Experts of a small language model: width 128.
Below are experts of layer 7 (counted from 0) of a mixture-of-experts language model. Rows are named router (the router's row for the expert), up (a neuron's input weights, with its number) and show model dimensions 0-127. Each number is 500 + 50 x the weight over its row's rms, rounded and kept within 0 to 999. Numbers have three digits each.
After each expert's rows: a language model's description of what the expert responds to. This comes from a sample of Wikipedia text that the model never trained on.

# expert 5
router:542547443584541593500499575536507436570453480557594580583486519434476585470462475439451434478503477482533585461511473516473507520536503565506513478525560481532528424489554513505437403535478493446452506521485426533501490513415517472499472489652542421499577385481427464605474548583462477531512525449459473446512527568419536451447551496548583482478575458497497506402511477549454410518471
up1:575598452506439504464466498473481514545499454551548445507530427456462501557511553433437479474535445523519537457595533479446470486526612438515471467494545459514542507584533408454451376579492542526507514456530501447491529507357427524559499426492511562475534482537497550533567409464514462609638521369487466484505610463511559493484489533522569487518563497459431500493559569477490481481469
It responds to: Quantifiers and numerals. Quantity words and small numbers after the, of, in or a comma, such as one, all, most, other, first, two.

# expert 36
router:502548447553489551453484545561533474561460497574584592477516460476439506432503595389468435507526463476510521459527471558500507510576531503517499500557544599505564436489522496429479414423457470485476578539427450503503383508402498544537524556591606508539524455410424399544442522496527402607527503397467476497523551555511473499449473518516510451450552514450494495486452477587477507572515
up6:542581620418528532514571453495516539561463515522501482501478457495472533403510498469505349473516479476493495491371476519534524459514517532553458522526604491504475513413451590494512486479387501497515582425569602554442457518497490563527510543480571460508580480427536574441452543539554458523475518488501571508499532479596531465436562529505503461537381461425537380503516472485475507500593
It responds to: Noun-ending pieces. Final pieces of person and role nouns and similar words, such as pian-ist, lingu-ist, Lead-er, photograp-her, tow-er, Pak-ist-an.

# expert 33
router:512517499531505522562447509536496453440447490542547602529607504521494545442391517509424400516561464489493518436468496523494556540532526601593520511566567546480529531475586523487458424502500489435403504579382417555483501487480572535514504507585531510585489423483433450555388539504510484566528568420438424502535526496480512430480545459596526452472518483525522499463425469565419470557455
up0:443496460458525561472475464513596453525476517414548531550498535517594513522532485568492486447490568457530516437429515597570516515437539449505597518403553464465421511480545594496466460576528537463486515510460501520517504432548543446588358589520420463472526454532433556558536535490417475429527485477430398490515514515502549486519541474583583532550474527470580454480481412486377479539496
It responds to: Works and sports events. Nouns for creative works and sports competitions, such as film, play, album, season, team, Championship, episode.

# expert 25
router:539524464528479595504396549535543433503459468511495522563586391501440463447427556441427531542592443520543536484496553549462501452530562607530506579526549552532550549570535473426433455450530511452482526470428446529503435508461507545476479531609522500538506441399480460484481571507486453528470483492459476429615482560447428576484602495553578485512549489451431516466462448490447438532426
up1:507538503505447493571567543541557510525500509530526384546454504403589574573490455483490546533563518597420509475566430466485472578504541485533507575499548491460518563495506473422414532425540412514458464509439531477465413408428439531373520480506492454476554500537442415506537528504488519570519487373463553478496496487519503608466464486561456523446519536404497521435574562456444573504465
It responds to: Place name pieces. Country, city and state names and their final pieces, such as London, France, States, York, Atl-ant-a, Newfound-land, Namib-ia.

# expert 44
router:542478356579486526538413512491530480543406465507558515498571481481454491508495538491450513571556439570520460517517564541532509495583537539497520527607514606590473487466583534426514458343415493506436550534466474582421513516406520543493468454605564529596522465431341519531503514576442483531509495442453481430524540506467491529487540448492544476496512507492486488475450498526492500522485
up5:522559442539495544530509531414476526434492390522551602546583521431528557506462443495445421533557546466428491497490568500484551468547468524494546478577465590534520510468494431480570566455460539491565364508388517531512516405540549494500468465556490438541599447498516447589570497562442522532508490477579430532466531505514434556497557380485499415507394492468491583488495470479490468461534
It responds to: er/in inside words. Middle pieces er, in, un, et inside words and names, such as Albuqu-er-que, cab-in-et, elim-in-ated, Cl-in-ton.

# expert 27
router:569524468523526538474467555551573459613492471517550459483533521529406527467477503431424456519616391556472547463555496552545517489537541536550454547573527474599552516541544542507370512497468453436501560532514437482496418526434537506478448485498576512535504513387510478515468462584434477507499600404470460459555560483468491407489550450503566441439508407453467537511404450459459451530515
up5:544418443560489442500512444609452432552489452486568450496558556506494531534487514463559385533510477593491507479361460480564480503485516550515500477579514523519508515518563537542452574556568398434490458503426487513486480484570477424483636459538543442479586415509589482455476522440507486584489446475522426526556522553514518495464550510473550427498504524485419508539441502395434404549480
It responds to: Vowel pieces, heading breaks. Single vowel pieces mid-word (u, i, o), the pronoun or numeral I, and line breaks closing section headings.

# expert 62
router:521512434525523537539489554510636473535502459565519557576548491553438519414422517494454490481508515501588498477514563508473533537495511637569582562502502547534531495524545585427503458511503444409482499463427511505524417455455550506510486456483543412533538495399453439564454546538476493548560581400466507443489549541531448468477580465566545397428488411503476509461520458596429440445537
up0:487519564460532540445499420551565576509498497593562598558569519496498480464488588536407507556520494465494556476495425479438566528549509478534555524522401495450518473493551540515533548462564516431521518562494461516536484547393454500518452516476554453481566426403563477527461608437502500489588426428456505476450412395454542517447426459511451487420523523554508461464454502658515478480500
It responds to: Compass words, name starts. Direction words South, East, West, North and United, often starting place or person names, plus other name-initial pieces.

# expert 30
router:512488502511555564513529605635512477527435503518525537492516420479493566503387489442441517536538430527549536527433521511443458551488492566558545516524478550500550491472514604492483431426541506427519548449468434518488473499482504522504462503552510475604485476454397436560443548541459476506593524417395486462552530552392443460418605460504508453463555459511552487404413500563505468583525
up3:448423467592495541504603570530460537561568469447525507521527475507449510531505482513502526516381458555463503512561453551471488505549539501463514413583465537518539478426473539399497400469532452527600499464496546512449501552497583499375551489496609424469467557437534579509463483498456488453543446465479526550459555452488463584575456483511471588490623489520473544450375500576454531520463
It responds to: Clause-linking function words. Conjunctions and prepositions that open a new clause or phrase mid-sentence, such as as, that, to, after, when, while, but.

# expert 61
router:527556475472514527492472545569484540492460471548518510603477382502536566460412460481512454533521477543565532467485481485500553524469639545527573467568560525543557413426519591482469459469439440403431531578488476552498458521439507510520484484556564423586465500475470484518474631554358543536546543463420524456490533573516515450422549470520520452511526447506499411471468415583481498484493
up2:550517489460497522453610517511475460549493539513589452506536534480561518460421449518502560515517427487442467533533545583559482479459557471531548569581526332514531486447533478527497558475452552355498597455526573520497522500425496473432553556537575451536551491462517495462515631565378546534527545470489550531430478537453484468417482498553444437492558518450503493503514429471560587506469
It responds to: Prepositions and prefixes. Prepositions and word-start prefixes after a verb or article, such as at, over, for, in, near, against, under-, pre-, sub-, sp-.

# expert 34
router:526584460477510544593411520528562399477469467555558545545488429520472534504426520473479455542530420509618491523464481516430529505523561554506525581569557511580583498486539521476464498511497464391454528514505454516385489452495537586517481480505554443539494465413498442480387475520493488546488670456396495520558528623506489474488505467527585445409477467462475505512460443498447486515498
up0:479438539450591444534500515491603480535511492476541599468514467504604486535529474561485373496556504565444505530516510415518488507476616542455429499554504442501507517478501526549484412454525440366485589460511464479474368469448498582569501566448431462429460436459504456506457455451438519496526507469418528580543465491469567474468472531548629551489478464546539521513478490582513431454473
It responds to: Capital letters in names. Single capital letters starting name syllables, often in Chinese, Japanese or other romanized names, such as Shu-Qiang, Li Yuan, Rajjo.

# expert 45
router:557550516546558521524427574546572466650433503447548543491523492539550538426478505425476492493538455518535511453540527539492465507606532506534518477532536518495536493516531500485429507449564492461490517416464473563481347466423538578489488533607612419547531475535515440493408555545444486540477529497477429484563557552412433513443638452554480467431476460475472537460472490495470428493453
up0:480445475533458454364583602395461489610449514542459428500503522485546455443491586437565510467452517512611493466482493463510573509521545525498493524565544547516534565455539399457576472531527518447519510522509488543523494519542562526495463543370415558440430525549534579514501587586430473557443465535468450483507544469468515515474554556515440503491455536507550487443532415532381476490438
It responds to: Adjective endings -al. Adjective suffixes such as -al, -ial, -ual, -ular, -ional, as in intern-al and histor-ical, plus words like main, final.

# expert 54
router:592546392482478533533507595559537460545475500547572594600502427452419480418502530491485507455540414492496540509551454533459512516569488513526518523543517521519570466508570509503456438510499483485479496536464516630490469483450553597522496462560544463561523414451494416526432509504435528535570576433438407454530475577468435505439535493546478458427554473432554523495407395513430520586466
up4:515535461473484520471481412454435445518438499479496484504525586494492509559523552489505527479445401538534511458528596471422450414453520450507563474575559513547447483603569487515440412467510584555446513514493493481451516459471429511463524602530560474450493387485535541470417551480475481476542525451546430523614459588609537505472567442440453520443462487611427468467501441497605569525514
It responds to: Year century prefixes. First three digits of years in birth dates, lifespans and release dates, such as 195 in born 1958, 193 in 1884–1932.

# expert 31
router:526512445541602525552469613501605438581466473580565609502595513470515544446531508482456467564546463597518516456573444569502534536481515528527483583528559474524516511457541521447453458462500441422528516502515492496431442437445520557487530470489505507529432486493488456539475520553419476460520539482434452445484548466460328559401499445534543561421549416528533502477523424575496533534442
up0:533529439604548533501485532465514455474491465489531627451700496502468490527547610475446396507488469520471501493503587532533530479469465460492465513505493442422524534508537473581510531505463390526544416529442496546514595415488562546429620479539564457506503439507493504523457496462471481449513461472412447464544513471500463482386550500477485502477532455501513461432569484525506613596517
It responds to: Mid-word verb stems. Word pieces inside verbs and other words before endings like -es, -ed, -ing, as in surpr-is-ingly, repr-is-ing, he-av-ily, mov, go.

# expert 55
router:517562490482479628525390514525517432545438498501494557478550446539389487486436567503356541540623418483495515509505534513472535519532506541561549534561543524619496501549548522436477489468510493459463508500370423530502454488385566547489429520565505426537469437453491437500438510501497458543506516435494420482544520526468474488482561469576566480464527399524506520490502497474499411583423
up2:567416464556524607441520482474500428426599503543383569437490449493477564455518437521465512496537495601419472500467422549508434486577517516506506437494543552475456527575505441525478513455584556485507581492441502471517526490536472540526517502475479433471496433505532477447546517566576606561517534540434392426564538576516448557494481526519590479527521472538492465589374461405508541516488
It responds to: Name-final pieces. Final letters or pieces of proper names of people and places, often foreign, such as Georg-ia, Legard-a, Gardè-re, Canada, -ica, -ina.

# expert 41
router:530541492516563485564515536559610424551435507548523492634543487556442545433438501435457541530459435534581539500536508520458548514490533530514568511551511550596541517527553486499468448467499483373508541413504467543486416530501508531543445498465581412581511493452495523535472534552441476556589545430420448476504477490435467421385526510566563462429486464510486523388471459550404458503527
up7:463593449548520508462598504436479449517463500428429537493546563490415480502446441524565429594507526613536555492443528451498469508476541478567488520461546429514464529501456472500474445477584483475459535599502403511617511510504440515507514528508553458563542496522530476446515519529503475500471464537387632414630478457506520541500549480553483474545484537515515474444381379440495461552560
It responds to: Word-initial prefixes. Opening pieces of longer words and names, often Latinate prefixes such as re, ad, dis, trans, as in Ad|miral, re|alizes.

# expert 56
router:549574495514547480498483475508556399587460519486512523541543459504495583428550527477463465549524424560493459440449470582445540517522557550497533541537528476539586563454573613406454427469478442546457595508491487554404470488445557558528468456547522450587490480498474419523478584525505450551492495455498511471486503563408429441478557486544498550442559458548567457473500458484516318505461
up0:509527548551500563517477453613433448500439467502503425648573500431588512512588531522510513473518408578403596508499423531517504488409555566582474514531529439539460398410466550471473509545453455531496552461573437516412451435468486478463515478487507486510582485498557462503481575499507441496441510474468507510461491485458487598580476483488447552518448535544494445456471453421587514567566
It responds to: Single consonants after A. Lone consonants like t, m, l mid-word, especially A-t-lantic, A-t-lanta, an-t-i, recom-m-ended.

# expert 40
router:475535477516517618552464585598505462489459446567578560486515424488431515513503557411491479559545359556495530509460551549472549523483499555596592488584512504511538430535523519460466499429512457485481510519436506566466486462463588513502527447571507391494529475529428478525458507515474450531526549473497467395540582642436455481478518475560565442466598450511568437541526468467453445508511
up7:431518473564449497517534529483523560429401484502515517549544395494443465458435493522534412532516443425467448501464466523418517597501431424543543510538454495508483549358567456520432468422517587417540486486468641516534510460531474521505553468505654581494500458486537543489492605448508487487519441435538544444579538502476503408514533451502535504421540473531560549551499551548498473511492
It responds to: Years and table numbers. Digits completing years and figures, often the last digit after 19 or 20, plus percent signs and table separator rows.

# expert 2
router:501479430523497507571451486574554433551485537501543547476528516474494478483437535460511527551541453602525547381518457671496488489535564529493517537577564529533586433402561516530455473478512508453523550515471510516451433461484516483483478419553586467528441506367441512491471521606454427571515568494481485459462564516461474479452551496536543524421548427458491441458416453539477417582564
up1:589538529524535466535426479476514594527571532540488602460494479462476471405466590463528583547509422498494483537555464544534428530480442466400492469469556478443528463538535565490540374497484433516523523462504510468479515447461487494364496436572499549505569477477547433582465523546557479547522487508516455564477470501525438420524478477508543448441464539425424408512410539561521647561530
It responds to: Mid-word vowel fragments. Word-internal pieces after an opening s or sp, like s-il-ver, rap-id-ly, s-q mi, plus accented bytes.

# expert 3
router:512492472522513560507480549511545462526456474525499604573626433508477462423432550396509425462473481501528532490539551536463534500579506609530499511545564473538509487525584513407423464510552483415485486506425452505529409448457495546531500556615566392550487476493475400546411599545491397562524545512479417477540532503478457522492562441579465418471553489516461507462480466512457441519458
up1:431464483524563601423466452495463501484554589566512566509514490529433536535447658437594456503494465548508504519491468513451511515541445448572474473475586447453563522451492483448475542547539515457536417461341490478496540445529587485513523442492520462505469451487460429540450513544538519532480593507496517431560520458528463568516631507615425522555496425438535495507540491519450465416506
It responds to: Institution name words. Capitalized words and adjective endings inside names of organizations, such as National, University, League, and the 's in People's.

# expert 57
router:571505467587598528552511513554538349490488447562519502492590469485491516447429539441542423530555473592574478498518471514487491503487506535558503483556524592581543479442529569430536493476545418485478587462456468484478442415494548541522497432479512409504502439496451429520467486571448486508574511471484451389546532524466456557511545433609515508470541423514528460482506347501416462488509
up0:504581444579519567506521521518504402521456565562499523431498382509494511533422535466570447536467458411515546534443469440524480497496493556433550479562526573460506553486570573531519516541531442525382555518475472458520523511497424436486494539508503542462387496457574541442566567458476497522606471538447529503536498368419492524502535433572528494473398500550490490500501388553394431502499
It responds to: Infobox and table structure. First pieces of words in infoboxes, headings and tables, such as Personal det-ails, Ass-embly, U.S., and table row breaks.

# expert 7
router:555515469561540493465458490490540432567497453468603473561524447522487454390444465390478476488518478488501517455559531518509562573520570509515535585553566514569540442473565528496498508448492458448493498503454439470451391546404496608544537408535553442614485436450507482551541511554446445578602511452481434449535555603510448496494501373565499491464519461481507493485459481563451487481582
up5:522496564541408510455594580409546501456505588485540488558468471484534520517532408453570494508486434564495524552434366528496568474550545606459440496511580514526503511531491549502490550448444403504453553519480492528462456475466544515437534512479533546420508528478422524519546575578478477596502519474454437505509447597462435507467493473485454571524616473574488507637438508459543530558430
It responds to: Word-initial f/ex/cont pieces. First pieces of words such as f, F, ex, cont, dist, ass, cons, mostly at word start, as in ex|port, Sur|f|ace, dist|orted.

# expert 35
router:572511403431465523537465511549517480562469482524540516560464459490460532422459503413480552543481460514565517502579559562451503491545552524524534499550496534541632391451546621498465437519521484438517587453497495514430470495481558526518487430508504436528548455435491446530400475556406458508628568429434440501585509507493465558456543469597474487429543492424505548481486410499462508572557
up0:482483430467484572520469464441577395550449466536436522473530511542487402485469505476430547434405408583555603504491510449491518541579507515629558519519470543494524403465652522515532601517517555484523537505530510506464535505508451520420407550468540533453519457415543533493486456516503541460522515431453498549581494420512469542490529516516448574384511409550515501494439542572466476484511
It responds to: Taxonomy capital initials. Capital first letters after headings or line breaks, especially genus and species names in taxoboxes (P|rosoplus, A. canadense), plus year pieces like 197.